python train.py --n_layer=11 --n_experts=32 --experts_per_token=1 --d_expert=384 --normalize_top_k=false --lr_router=0.000392 --vocab_size=8192 --tie_embeddings="early" --optimizer="muon_variant" --seq_len=512 --dataset="wikipedia_en"
Below are experts of layer 6 (counted from 0) of a mixture-of-experts language model. Rows are named router (the router's row for the expert), down (a neuron's output weights, with its number) and show model dimensions 0-127. Each number is 200 + 30 x the weight over its row's rms, rounded and kept within 0 to 999.
After each expert's rows: a language model's description of what the expert responds to. This comes from a sample of Wikipedia text that the model never trained on.

# expert 15
router,199,205,264,207,134,190,185,130,181,235,194,154,158,191,178,150,173,231,149,202,202,220,168,218,196,206,200,187,176,158,215,188,193,242,231,230,190,228,222,202,192,259,201,192,172,216,231,167,212,171,227,182,261,233,187,115,190,198,228,173,167,216,145,220,146,206,215,209,190,202,188,215,210,196,117,185,223,247,173,241,197,169,193,214,231,201,181,200,185,186,176,213,190,192,180,158,181,130,208,208,214,270,199,174,214,268,194,222,212,240,230,205,163,214,193,206,189,201,240,235,193,196,163,219,192,141,184,213
down0,246,141,146,222,205,180,185,138,171,216,224,179,210,226,209,235,174,223,200,210,158,143,186,192,213,224,131,240,227,222,186,156,238,234,236,196,191,183,193,194,193,260,177,189,203,213,158,191,140,217,205,198,200,203,204,161,260,232,201,206,197,191,257,222,178,187,201,159,222,193,192,168,191,171,195,252,234,213,229,187,244,181,107,195,171,184,155,212,225,174,236,185,245,203,173,213,150,197,251,212,171,232,192,185,177,237,192,241,190,181,163,234,210,198,189,199,244,176,160,226,177,174,176,237,166,190,246,173
down1,197,227,160,202,201,196,187,213,190,182,262,242,177,194,199,175,192,175,203,199,200,246,155,209,228,184,195,196,223,190,189,203,173,213,220,175,183,162,191,175,132,216,242,192,208,191,196,166,233,141,218,203,196,230,125,213,217,252,243,213,243,210,199,248,171,244,216,171,224,195,133,212,183,218,182,235,224,202,269,202,171,271,271,219,204,168,210,204,268,149,204,210,205,154,227,230,213,226,180,184,188,199,141,224,242,193,172,205,201,244,169,206,204,243,164,216,187,221,205,186,157,206,166,159,264,176,192,210
down2,169,136,195,195,199,222,233,173,216,165,209,174,118,165,262,186,188,213,194,178,199,219,158,222,217,203,209,244,200,165,206,188,189,239,210,204,228,166,232,203,190,167,211,228,260,200,212,258,245,169,203,151,209,184,198,275,209,245,193,269,237,211,202,165,156,232,202,145,222,195,185,173,279,216,228,208,211,221,207,202,185,216,244,173,257,216,180,206,172,260,201,201,232,224,210,222,159,187,201,210,235,210,205,217,178,250,216,161,226,265,242,224,181,164,194,246,196,198,171,224,213,213,178,220,210,211,207,185
Description: Action verbs and suffixes. Past-tense and -ing verbs or their endings in narrative prose, such as wrote, moved, using, hoist-ed, propose-s.

# expert 21
router,150,191,217,181,222,179,150,211,179,194,192,182,165,216,206,220,246,229,211,159,173,187,182,200,215,192,251,206,226,162,180,136,154,248,210,215,203,191,201,192,200,213,261,167,209,214,180,211,183,233,187,161,210,215,155,234,205,196,192,144,218,204,220,225,189,211,219,211,194,192,208,210,240,238,217,193,191,152,194,245,187,231,261,222,207,216,173,194,256,219,143,142,210,172,172,228,145,183,203,196,168,272,193,198,200,230,126,162,206,171,232,195,202,246,176,239,176,200,237,228,245,251,143,203,208,175,203,125
down34,208,207,206,190,226,264,161,195,156,184,191,200,266,180,259,164,226,250,235,185,193,223,226,207,221,171,180,208,206,212,280,225,197,191,226,224,152,158,212,210,204,211,216,168,187,193,159,190,257,167,208,236,245,228,231,174,196,192,266,198,214,167,166,219,218,190,213,192,206,180,206,236,148,210,203,239,228,225,209,182,224,236,126,201,190,203,210,187,234,216,229,243,190,185,184,202,263,260,192,152,221,163,218,222,220,219,209,196,157,229,282,159,206,197,194,158,191,173,228,234,192,221,233,187,211,223,233,244
down35,172,181,190,211,217,108,211,97,247,203,189,235,212,134,196,155,244,226,156,188,194,261,198,198,231,201,146,196,164,139,182,212,216,151,192,201,251,234,221,180,243,205,183,223,207,171,181,211,163,179,194,208,194,224,179,209,185,235,228,181,171,218,214,197,185,154,207,226,245,192,196,216,220,251,175,204,181,219,214,248,191,199,206,234,193,162,211,187,204,175,202,203,204,168,206,160,219,178,259,161,199,234,225,232,216,216,174,197,231,230,186,152,192,251,205,143,223,175,149,239,200,178,201,164,223,226,230,211
down36,195,223,200,169,199,172,265,159,203,209,183,243,223,188,194,214,232,161,230,240,244,156,213,154,191,228,178,167,184,211,184,196,223,181,239,189,217,223,165,170,206,199,207,203,143,185,210,186,214,168,167,185,219,212,243,235,129,154,256,197,198,242,231,179,173,191,155,196,186,216,165,131,212,229,218,198,178,196,243,153,198,201,199,169,142,173,241,202,215,155,234,199,210,271,187,229,246,264,162,248,212,154,134,201,171,187,198,227,236,164,214,169,198,210,195,161,204,207,206,233,224,217,202,212,208,187,160,236
Description: Infobox and table breaks. Line breaks after infobox and list entries, plus table dashes and pipes, such as Location of Jamaica then a break, ---.

# expert 17
router,157,211,203,171,232,198,208,149,220,186,167,191,155,194,190,182,186,201,172,222,190,258,158,163,172,241,206,206,200,184,199,222,181,215,211,288,208,179,143,227,257,202,246,184,216,184,175,209,166,169,183,188,165,170,126,220,208,198,182,166,215,218,223,179,165,210,202,238,205,196,183,215,213,252,170,206,235,177,154,181,175,182,220,270,202,240,176,217,207,257,179,201,217,147,208,230,213,181,144,180,154,249,227,206,160,224,182,243,187,272,193,194,219,176,246,236,215,222,222,207,223,213,158,188,267,202,205,200
down0,226,157,141,185,203,218,205,131,202,191,253,234,228,202,221,243,185,110,264,196,179,219,232,182,203,252,215,215,192,212,251,227,172,184,213,164,190,188,205,177,229,169,191,202,229,172,167,204,223,179,205,183,172,234,161,241,165,246,261,190,189,202,212,180,189,174,179,208,231,185,180,192,198,155,196,211,199,151,199,205,216,232,174,200,231,252,247,198,230,219,201,174,186,278,212,210,152,158,197,185,213,184,256,244,207,193,218,203,155,224,199,211,273,195,185,182,182,216,177,223,225,205,142,213,141,208,197,165
down1,152,243,226,215,178,254,196,232,216,226,203,229,179,197,139,157,212,167,199,221,250,186,186,227,178,218,249,227,263,168,219,190,223,244,165,211,210,225,215,159,178,245,231,242,172,218,205,283,221,202,189,186,214,207,217,186,210,176,255,182,190,228,213,217,166,194,251,196,191,251,178,204,168,220,256,202,181,187,165,198,149,241,230,217,261,209,208,168,230,214,257,225,209,203,257,203,163,181,229,237,212,222,234,128,173,199,208,229,243,234,213,196,188,179,197,192,223,218,198,142,246,217,224,182,182,205,198,180
down2,191,155,201,228,175,213,166,132,160,216,160,225,177,176,224,168,178,197,148,187,210,236,190,164,214,178,243,204,194,145,190,194,157,193,199,253,222,190,201,210,240,220,207,185,198,242,175,241,178,200,199,199,236,236,202,177,192,194,196,185,254,198,189,186,68,183,237,189,203,219,215,225,222,202,157,154,197,230,191,223,149,210,351,207,196,201,209,199,219,208,177,197,189,183,238,170,192,227,189,208,193,205,172,177,207,214,209,231,202,235,202,197,176,216,197,228,206,222,212,205,210,195,186,209,213,156,152,197
Description: Infobox field labels. Field names in infoboxes, credits and lists, placed just before a colon, such as Genus, Coordinates, Released, Length, Duration, Doors.

# expert 13
router,193,182,158,189,210,196,213,155,203,217,118,222,100,203,208,192,208,235,163,246,221,179,179,135,230,178,166,202,216,188,252,193,193,241,238,235,181,176,235,195,219,204,249,194,238,180,219,210,214,149,176,213,209,207,222,199,202,166,215,173,179,235,158,230,175,202,160,188,233,178,204,215,198,203,139,215,179,199,186,206,153,248,217,162,174,214,200,194,222,196,155,174,183,199,202,216,155,246,166,219,194,194,227,204,195,235,243,214,247,251,249,149,161,220,228,203,215,172,237,152,189,160,187,278,187,200,210,203
down2,151,147,267,179,208,152,204,196,172,165,205,192,141,214,271,264,198,235,209,198,255,228,208,192,236,247,247,228,219,200,239,223,212,215,197,200,219,159,207,222,212,217,192,151,198,235,194,226,229,203,185,232,223,199,213,152,186,193,255,218,243,198,221,214,179,211,155,201,200,243,182,206,147,153,224,195,175,159,211,175,170,219,215,213,187,167,213,175,241,240,199,168,124,213,193,218,178,176,175,229,199,172,199,179,200,201,170,191,163,215,183,181,278,222,219,138,174,224,226,199,218,210,149,221,202,174,152,176
down3,188,171,199,179,149,186,203,237,169,228,205,194,197,223,266,213,130,159,170,201,245,195,195,171,215,209,170,220,202,150,193,161,208,210,143,189,164,212,159,246,231,206,213,219,189,254,224,182,204,230,243,109,184,194,212,195,174,208,251,220,181,214,200,215,222,198,211,199,245,202,208,165,226,226,179,185,175,211,229,189,222,182,208,243,198,172,182,180,143,222,238,211,152,137,180,190,211,195,157,247,158,231,169,249,237,194,249,180,191,174,228,237,168,206,170,255,222,147,187,179,240,187,194,207,201,147,157,199
down4,199,219,246,204,250,206,195,193,192,207,236,198,161,213,178,145,210,199,156,166,273,152,187,223,203,175,253,201,200,180,141,194,196,164,173,235,196,136,194,177,204,219,248,165,242,187,206,216,212,258,265,204,190,206,226,233,195,187,191,189,216,192,180,151,201,185,193,198,209,222,163,174,211,203,260,188,198,172,159,223,188,201,226,208,208,254,197,187,226,210,227,165,207,147,123,182,169,166,237,203,236,158,215,214,191,142,231,203,254,225,239,146,229,186,224,253,188,190,205,232,203,223,214,159,204,140,204,222
Description: Latinate word beginnings. Opening pieces of longer Latinate words after an article or adjective, such as res(emblance), cons(ervative), trans, amputation.

# expert 25
router,166,205,180,179,235,187,187,219,212,238,187,165,126,194,194,208,202,188,190,201,178,197,170,131,189,193,246,198,200,154,261,162,181,221,212,208,238,202,170,231,197,205,234,155,219,198,198,208,178,182,138,207,161,236,152,218,192,215,179,210,152,227,200,190,210,229,166,280,221,227,173,196,221,233,189,194,195,166,154,238,182,184,238,241,176,206,236,190,239,251,183,186,144,147,162,223,185,155,208,164,194,222,185,188,147,188,150,172,236,223,179,147,242,200,233,152,175,243,202,232,238,192,187,199,238,161,194,177
down2,204,141,144,221,211,211,186,171,193,235,230,227,185,192,212,176,155,230,214,211,201,246,197,262,196,253,214,180,225,248,173,196,183,219,195,224,194,188,177,223,171,225,216,213,173,209,189,241,204,205,182,183,230,258,228,163,239,225,133,157,232,191,251,205,222,193,199,155,216,200,139,224,237,180,171,214,214,204,203,228,188,184,204,129,173,234,185,193,202,185,207,223,207,178,188,195,185,130,175,206,255,237,184,243,196,145,222,185,213,263,239,241,251,246,212,193,192,194,222,227,232,156,161,146,225,254,209,210
down3,216,142,179,193,213,183,200,219,194,230,195,176,225,241,181,230,233,156,231,135,201,187,178,177,253,213,202,165,220,281,154,163,159,161,204,230,176,193,177,142,187,193,197,220,160,174,195,158,194,205,198,204,174,225,151,228,201,173,211,207,175,192,216,198,175,167,253,205,212,180,211,233,218,185,225,213,145,218,127,257,204,165,188,210,217,168,222,197,185,224,218,154,115,219,181,185,153,190,198,229,164,203,193,224,229,253,206,177,194,193,155,269,166,193,218,162,214,180,182,221,187,170,229,259,213,228,202,196
down4,212,221,232,162,238,209,209,216,186,226,210,199,180,188,176,246,149,214,232,184,185,202,194,184,193,236,226,154,103,233,196,171,171,192,193,196,215,236,222,202,121,181,198,180,237,127,236,207,203,181,220,241,201,184,204,194,176,243,210,241,207,181,224,175,211,208,190,172,191,163,170,191,181,184,184,261,193,203,144,219,179,250,117,201,215,196,194,192,172,250,165,231,178,230,219,152,242,159,209,244,212,190,175,151,145,222,229,196,219,205,189,209,202,217,239,185,237,145,194,187,180,215,258,210,159,175,185,235
Description: Table header and list starts. Pipes between table header names and dashes opening infobox list lines, plus award words like Best, Outstanding, and sentence-final periods.

# expert 3
router,136,197,234,128,215,177,231,154,154,180,178,159,174,195,220,197,161,212,169,174,190,209,184,184,146,186,243,180,212,182,179,178,188,246,223,238,232,192,179,208,237,208,189,195,176,213,203,223,172,180,199,204,251,233,155,177,212,212,180,169,153,200,161,240,178,232,198,271,209,205,168,244,234,228,175,143,211,148,183,210,171,199,226,258,214,243,189,148,215,235,152,169,149,183,222,167,151,187,192,211,191,235,176,189,162,273,154,210,219,210,204,159,218,213,223,207,203,213,240,202,226,195,191,210,230,164,171,167
down0,178,151,216,227,220,180,185,193,215,200,201,185,228,156,204,200,241,193,280,190,198,228,222,208,166,307,161,269,266,236,180,224,198,183,230,198,169,241,208,232,197,161,167,186,135,183,195,162,223,198,228,202,157,170,170,202,185,230,166,194,237,228,195,196,245,190,144,161,190,226,228,153,185,218,223,185,191,214,171,277,199,202,218,198,181,154,217,193,200,242,180,225,180,200,194,231,198,150,162,175,211,238,200,205,215,207,215,214,188,166,170,156,190,194,210,172,274,172,205,169,187,217,165,169,208,227,208,199
down1,249,222,177,171,176,162,226,148,267,205,213,202,224,194,204,229,221,202,184,229,172,123,210,175,176,242,200,225,187,178,129,199,191,254,210,194,169,253,196,172,179,195,137,220,236,196,187,218,214,176,200,199,189,197,212,224,227,161,202,220,210,200,200,167,230,200,181,177,181,170,225,167,177,217,224,251,191,248,271,224,200,222,216,156,132,206,270,212,217,184,172,177,262,180,167,220,192,190,222,190,206,193,173,182,185,185,223,182,152,133,191,202,162,173,169,235,181,201,160,158,162,226,245,171,210,180,174,230
down2,139,190,188,195,234,168,231,162,274,249,159,204,206,217,246,145,167,159,144,191,238,220,166,209,218,190,209,188,178,201,164,193,188,241,211,205,201,200,184,227,245,219,238,217,175,120,217,205,213,201,231,181,180,189,164,161,204,176,227,186,197,224,144,144,210,164,216,217,182,255,245,231,161,182,187,252,165,209,132,185,190,208,187,176,208,213,212,239,203,147,234,159,140,208,201,246,209,185,138,194,229,248,190,213,212,203,199,220,212,188,247,215,170,218,185,210,180,199,236,222,183,187,190,148,174,202,189,180
Description: Heading and markup fragments. Odd pieces in headings, tables, math and non-Latin text, such as War in World War II headings, Group, semicolons, CJK bytes.